{
  "num_hidden_layers": 8,
  "hidden_size": 160,
  "n_experts": 64,
  "experts_per_token": 4,
  "d_expert": 128,
  "d_shared_expert": 0,
  "hidden_act": "quick_gelu",
  "moe_layers": [2, 3, 4, 5, 6, 7],
  "router_score": "softmax",
  "normalize_top_k": true,
  "routed_scale": 2.5,
  "balance_loss": 0.00543,
  "balance_bias": false,
  "router_bias": true,
  "init_std_router": 0.00902,
  "lr_router": 0.00228,
  "vocab_size": 1075,
  "norm": "rmsnorm",
  "norm_eps": 1e-05,
  "tie_word_embeddings": false,
  "optimizer": "muon_variant",
  "learning_rate": 0.00616,
  "beta1": 0.95,
  "max_grad_norm": 0.5,
  "batch_tokens": [65536, 131072, 262144],
  "max_seq_len": 768,
  "train_tokens": 584900000,
  "max_steps": 4052,
  "dataset": "wikipedia_en"
}
Below are experts of layer 3 (counted from 0) of a mixture-of-experts language model. Rows are named router (the router's row for the expert), up (a neuron's input weights, with its number), down (a neuron's output weights, with its number) and show model dimensions 0-159. Each number is 500 + 50 x the weight over its row's rms, rounded and kept within 0 to 999. Numbers have three digits each.
After each expert's rows: "comes before" lists some tokens at least twice as common just after its tokens as in all text; "comes after" lists some tokens at least twice as common just before its tokens as in all text. This comes from a sample of Wikipedia text that the model never trained on. Tokens count by the router's weight.

# expert 26
router:589600481516533570424483560581467473492497423477519561504512563581480522538526493448522489497502450575599550514575559528472562561532477513423493443533576447476562546567465501535478539516474596517574547530485539587413510541452555569440488498478526554489539459479507475519538509480416481557466541475401479539520564526566488476583583516446567506451539470436406535480449523498406468603419447472530553512470471513463465566468475529420533613452407534461441573476556468424448489556584508
up0:481454423471426489501546471580451482486509473536514555486448497539575518444453544450474527532469490552475553553422553606501561494501426455511436495399607477474500494416499512487586561538437527411490518426522515545527464507553501531519541591428541528429490606608407435523503482474524608524588495531451549588570614412532486531517592507501444506502411490499589631497517515463557435492466473546461542493515533455472479444425468548469473548542505500531572402501483492565507519500459513
down0:456498480483480441546499455521482526572483520539527506510571478484537504595525451542464481447555448548513494453365504480423506503479461536595500447461375596453514563491471466511459427536515573461490599549538448509553503561521384586554442491589419452473505561568575400464478446513442490498401462598507395464465431572575610506502479548491472418426521428464521495466497494411547589482484458506576492447486508475534600501442522530499468463507497505539429541463516499546459499468558509
comes before: " ", "A ", "C ", ") ", "S ", "R "
comes after: "I", "A", "C", "U", "N", "S"

# expert 33
router:552489527453454477485497544460469503455518449584460542457583474576523532520543433570370523468549428529418455582525465516492469461461482478525469553458572470457458401444455569390513524545530574503472475547493495518570476482569518477414468470553517487463606430489573493499510376486468416510456410461441444477451521504527532500434498450503441549513433428496547503486461534443434351541448498504487470490453442481519467496561582457493493555536477488518383494513586523526480548605390546
up0:396509546533467385465477535566493484447416459544499465493549463513550519418452465501485460549544520566486567470440447446482479474492597567408500570514568509453530538486447447471407529553479530440518485488519447508540536641446479436547601501467516506576548354533574492490548437492401536480475455537532477471525643506537527445517479532448450503430555502512533570493583529588482485521467517502506575602522501530522439494507417518426446474484573549415504447539464526443440509441531480
down0:549485424549559509426635492512429544618560550478484512593478572522426457433505516435488499394596464510557473509522554574508492491489573538492557500521524454442526444517545467480536487480485557412494497465539513609464467461551583574574488502579527445486457525510491520529419532444474481562360496414551555505600446442470617504430469420598448528474487476459524558454471515540490489498591531439547475484494461561474573501480506462555511451508459503523587532485487517523543565422531515
comes before: "- ", "P", "S", "L", "B", "R"
comes after: "\n", "\n\n", ")", "\n  ", "ation", "by"

# expert 34
router:425550528563507530578473549458460455521509380587517558469528558444446576491575498478568494481456496506481506418486508485521613498505496427545474511484493525498532531562514542548505585473437568507435604468479541518532403535551513473528486604521532493413467526509598541543494609527570422458471584382490442464467498486514493429499471434520547521532522380438490464510571552464531541553602493432491454531439493569447521559548498480478529518515435602482466540479549423508625554486514554
up0:490519549571454616486464520471546501576476472430459594475444562544534423515570513450470495415520555504491491445449518582510474541498542479451470579497510499473505520467492416510520583462574521442510513496458493508454452430498473535449441549500436547479491542416602493449514550481563508407521481478526508424479589479465550503688484529441502432534444552604450491506452497455475375513556430427498445525479547570535473503561589486529418536529505545631487519471542507486428504485592542
down0:444449490505542454525521505475547508573486547464492482508531514453497522471442503528507534604453491482451503520419564448560409510478463531594509422520451557548516516543417528428560473475487538529493559515578516503519438495588519477549648445511535492532493480488520491456438511398495492486499569529570416524507433526513488463413447475676537529431484560477478528541489505575501471458505604540439608460528516562467520472572576525445455472576510433571606618470488405503532569556545464
comes before: " ", "2", "3", "201", "202", "4"
comes after: " ", "0 ", "1 ", "2 ", ") ", "3 "

# expert 2
router:421503526520507483556447434479506475549508435601567520510512437448498570409529443485460521583501639455603468384492462455535569402506473484552574583573403562517466560412559605501500531516561451537578460478507581449531485506524519450534562503512483592403440469500521509556477452554515432446481443519534555421521457509481492535448476481515526440458484482568551467542502575544551459617468522573535515512515569490509498426509533480581519503506511457520535503607451490536560569482480448
up27:518654533471554442532484460517478485505415494491529479498574467562498572512577432548551460496519464526484515512620443441512550516490492449567498463426541550491506453434584485534492464411430436528498560498602532489507482537543621495555564519496517536456549471464489445507535460546560472517462589492458423466670517469439463483537440516420476469474490458425476515467561438483436367435574490515509471520509495462477514540487549522404600585462550446535457500495443513530458540528394490
down27:473446542509442486441468469572485472436559623527493574397460397487443434536372575456479542492469564561553469499429527521419506493480449474497438505577457492516463570482441483551442461527426516483468438588450466516503492499477527581501537501491571500561516528558508411522481537468521541512416470502548569462409538506496462495482586505344539508505496565559469506556384646587490621506476498432492538461475505532578493465467544551509517481501457553550562519489509492518508450503558452
comes before: "the ", "a ", "his ", "be ", "been ", "their "
comes after: "ed ", "s ", "es ", "ing ", "e ", "t "

# expert 52
router:484521452519474542579451503487488454557554484484484482519573419498428482479460435568438504407436540524478430443532476487495559467496525466571516584452396442563422488566583570554463474521549421488573525499488512481506423447429520447533417624552460510599481409452433488535541475455544521459476485516539477543513447472531519489456559456526566474518445507511481440509571472539493526494548461534491561395485464441483607477478458434532647428437501514568421467539548494573508377489555460
up10:437566435523401515505478418550509499507549431441572457545523483528543486464445470515462485429494438470469578454371482511602366517462546492504463516530477506413453541537483480566494424535475520555500497515509505434438441403503517548483515552395502487468521521471426439513525485436496501457421504513444475449553493367510443599443519539459493503419513471551470457541431488425582565496538479476517533457510581488494394476377462465562538534510531510552511551543522355570454504563491505
down10:527488595521550527492460514459448517441570529463439446472498495572562476449569481437461571482529620526553472570499397608422527495478523385523566493547548438467558421407550584487566544569541498483553576468413528508411505500520501522514489482606481541442495477441500514541452553540528461490543501539614534443535489555474612486507532544493367500522542459485541523483539507546449491490508551505486521524499486419494599497621470524523540471469556497438477505543594572457495564464580530
comes before: "by ", "to ", "in ", "the ", "first ", "as "
comes after: "'", "of ", "in ", "for ", "to ", ". "

# expert 13
router:464594510479479491558532576521508507431456577458558428478381569490535538490518494398524535562457570502468443459444459514556524558396515513458437502507486581485392481494548511452484619558572462576479480546486458557494518457454484504513393497550501532585432455457468541445546522550616514547460562486530431536466515423535439452496502502413489569485477460447561387461451469462452458443570580502538481494584507514576451533549556412510453477395555531543489503551527474519474439491442473
up4:456542523493543556412591447417448509505444500569468362501436473573494511583456452544452480544448523560549395450413526542527496498538584584496391488463443500557457510507500486496445428529548488485409603474518570461468440505527568568479561454499483550517495481536388517598540530479484437580426373561498513472538510507507520532551496502407448459542427502472516479484478489481464486541496588533482372491508588587527487478485461536451556480538492450487516495420464563494544504552496428
down4:531403497573491462484494496552506480610581429536456508510386490471419551414535489405531509470563482440461524494512494405511532418506439457524485520489537486385521489495546451551573539444458453471505430530461404488582549534547440444453528586399551409520486473462565507486473523519439499419521512459525623542525524485604533511444433466574573490548587556455517509482568463582512448488499381469551480467430559492535533520530528495495444431499487539506559451480602469554508529547534539
comes before: "ed ", "ing ", "e ", "er ", ", ", "ing"
comes after: "un", "h", "re", "sh", "rem", "as"

# expert 50
router:486478370463457506541561549532554452539470531488483546535534587547536476556546532554543546569421480545460480538392513488513580545479466525483492442540586474517482562615470521563556470526544487569458462427472384493408597538500487496509447501483573452428554435533544513484435528457449568560557592519413535559499429530479497516545471515475570511540544502470392565460466439477485434513468521424421506459606448599463434522491454528475478487510500627504425526441579478510477493522533547
up0:559434487590493573484474454533563468500397584441503544500464548553547438579498531522469490478582417457434429573459478568429557504503482457513512362407474447550449488452516496456427538550562494497517481495531514536534495495510459426482565474471513471432521436584532506502454625516476538529506491418470552479515591490549424534485584530424483539550471479458548468559529414472504395437453413530513399498627504457467462516513374435533480573522475507538524483513553466499454456481471438
down0:444452571448526529501454496417408486492496380487489509547436413508479518431540523538532458482469524530531406503550552465494489444557431516585529579524546510536473456489575469574532421522578595419471584535529428488485467491574569502468432583456507516467423485440556540538538444549546539507490510546543535439570533473493627579535534556424439555439560481420481502495471555516459515572546572489546524395451525494440536525474606457492517524557516448406527427551527449525491458543573468
comes before: "| ", "|", "(", "/ ", "– ", "T"
comes after: "K", "–", "201", "202", "k", "200"

# expert 0
router:481479507515431528436552453476441566426482371407473505430527587568552567427524462598482548453489537577536493498556511492497522388530548551409437563510507490487507535536481497456518479537529450481495540514500562542429476534537449477472414481532465522530515398459569548523548529452554410558533517510557497522585499493476523410592529580475576462582455610447463416438481518421544519518527511475552455558477567517440522533532492542549547553577435538459394547520534440495566395497476521
up1:521489540562494485455532418399506494499447478489511460457583525479457552523504545508582423532530538559491525562474570577446533468393453650469561490504497482475459458606585485553519456459603404536458433460553545459492451550541516496513462534462551481584422519509479501520581427490458509429494454507540462511468491404528395406478507436409459494538534429531539534524389506493490511582482464376491516469372568492498460533441532505532483496488531457510504459531525437518458391490511551
down1:577498484475504516552542489519426533503587446443530550458416437442521485505529605481439575451485511445507531482550375441533489445492497384536535423444530567430500491513457511482553488555502642550445507511529415518408485488537482491521518523482467522522416590555507460510401529502552504486492436422477553488491494507507645487532509425566478532445489516539553422468566459452471556353533617449557510490503421503457432531524496555464534589474466537530526544549444523484566532488459463
comes before: ".", "–", "0", "6", "7", "8"
comes after: "| ", "(", ",", "–", ".", "3"

# expert 22
router:516498445460436409409493473541479484515477468486467419505546555404445537459559473573461582497564536405407493499468509485472485488494499518525486518498451531481481510560555560497544387493416465394467517474538551548469510529481470510544511490513466546509462414567475520499456503458412496461590438462578454535472512456555512413507487530515460496508472492530445644506489452523549577612447511513543563552367497517598394491446562555553509428565433539504494588468495463497544576491609578
up4:513480556468554494536538441479415498510420443425479453523554507458502511517569452486540535472472479439387525512475473490557574445438558487577516534456486563529466515505506385589628447456453501464463535492523537462487491474470463453465537511363493509539491401450482480490458457475492494549450436509560419454416480409508428465523545429554513565492463483443466650505412489581552433539444564512487469498474481546455463395488483538420502541385380533529531557515486497450529578471481500
down4:537517404594515505547500463460505498586475497501485551513523470411488460550490532479456455486576431544508582474519510465485411502424502417486461539496574426537470449521526566486354527508477475499547469458460490456532532520435567536499509479507540504457498486523501538526533544556477463448531669494545575554563586527489488452499442549488555465492486484536512438553439471570539453451605485598487527504573516399481523579472465578517438473567525445436609547449466378491418415484550422
comes before: "| ", "|", " ", "|---|---|---|---", "|---", "|---|---"
comes after: "| ", "|", "\n", " ", "0 ", "1 "

# expert 46
router:406485543518475525483584422465490460559469492542463544507482504529507510578552490507575489509513488543575549454559472511485556417402532524462431600436515507534389543421475437398523380442593577538587485441469575534535513523511497458532394519545497443415432447553530445561469524582513484471499474489558534504533423518537508559634514521479566434552484589509466490498440512494528506559406522447535512474485508571507501542397404477503482464518478505630484464542558487473469472444514539
up1:539494499421550495538468533488497491580479492466570492539472533520485578459449487445511518491458562395608445445571609493465462586464385547523538471508564540498420428564487513537531502549460475546562559469505522548573533392520495545463509444495543480571499517520446486568466507505473476506434581442455529504416610477599463528471487564420508482419469422567513514491556518584424511449489443537554548477404488518471516472415590463539465541486363487483551540534484466561571453444422481
down1:487616494460516548467410421473457528474521509464506585564475383560469449473512417507528587500405546474389519462558482469407494551564528520456554497544503542529473494491484482614470467518429473391412561510535453464519496516509493505458528462480585539535425612523511503493481486543483551424492525480418439483564515566393470477447510453557504486450425541586534558507474600478552569499472481571491525525489477543601439588526494468421418459426459542496451503540533483448451485412519535
comes before: "| ", "|", "the ", "year", "m", "("
comes after: "2", "| ", ".", "3", "4", "5"

# expert 35
router:540471601521478517559539553492496433494530460545444568516501418462505398421423428563481453512487463505475542482559537535474506433510488446507542548460518448451550409549553424534616462545499458485501556466495414426523509512511534491427515580549434507546529477426559545529417439488418546560521478446410576429499550487455505549496428461509500563499478480468528606488558383473424459571415446594531463449502504547529578499477459491464600584488510454526456538425523587503562473500418515
up0:551543513513483555455468465443562555442452517573421583519471464587467489497443501508478499464553505429423572479488664501514503510465512541499508457439423512440480462460482584451448486507504437504475514394505531488419495536406526566690455536506423427497513504548527471493515508426438492563546459525462595490486456506474504640445467519525499494524527438511431521468511574493502484497412457475430572433521560521501458442548439483591518487559426440378454460539533463478539483503504518
down0:440494514498562511509521442526415426464496459451541558482464508499526554446477550523526533555340533485463481512495516477495503433515448408546438510509544548483470579509582491623493549521562474489500582503562467464523587548508538446504594468433430644528541517486481530480443492539527455439468572578378522520562468467531528431483572461549453463503453496476541419503490481436434534508436544452497504543464358514598513558487527512566512512478545526532496363529466522550543567589561507
comes before: "- ", "S", "C", "P", "M", "\n\n"
comes after: "of ", "in ", "\n\n", "\n", ")", "- "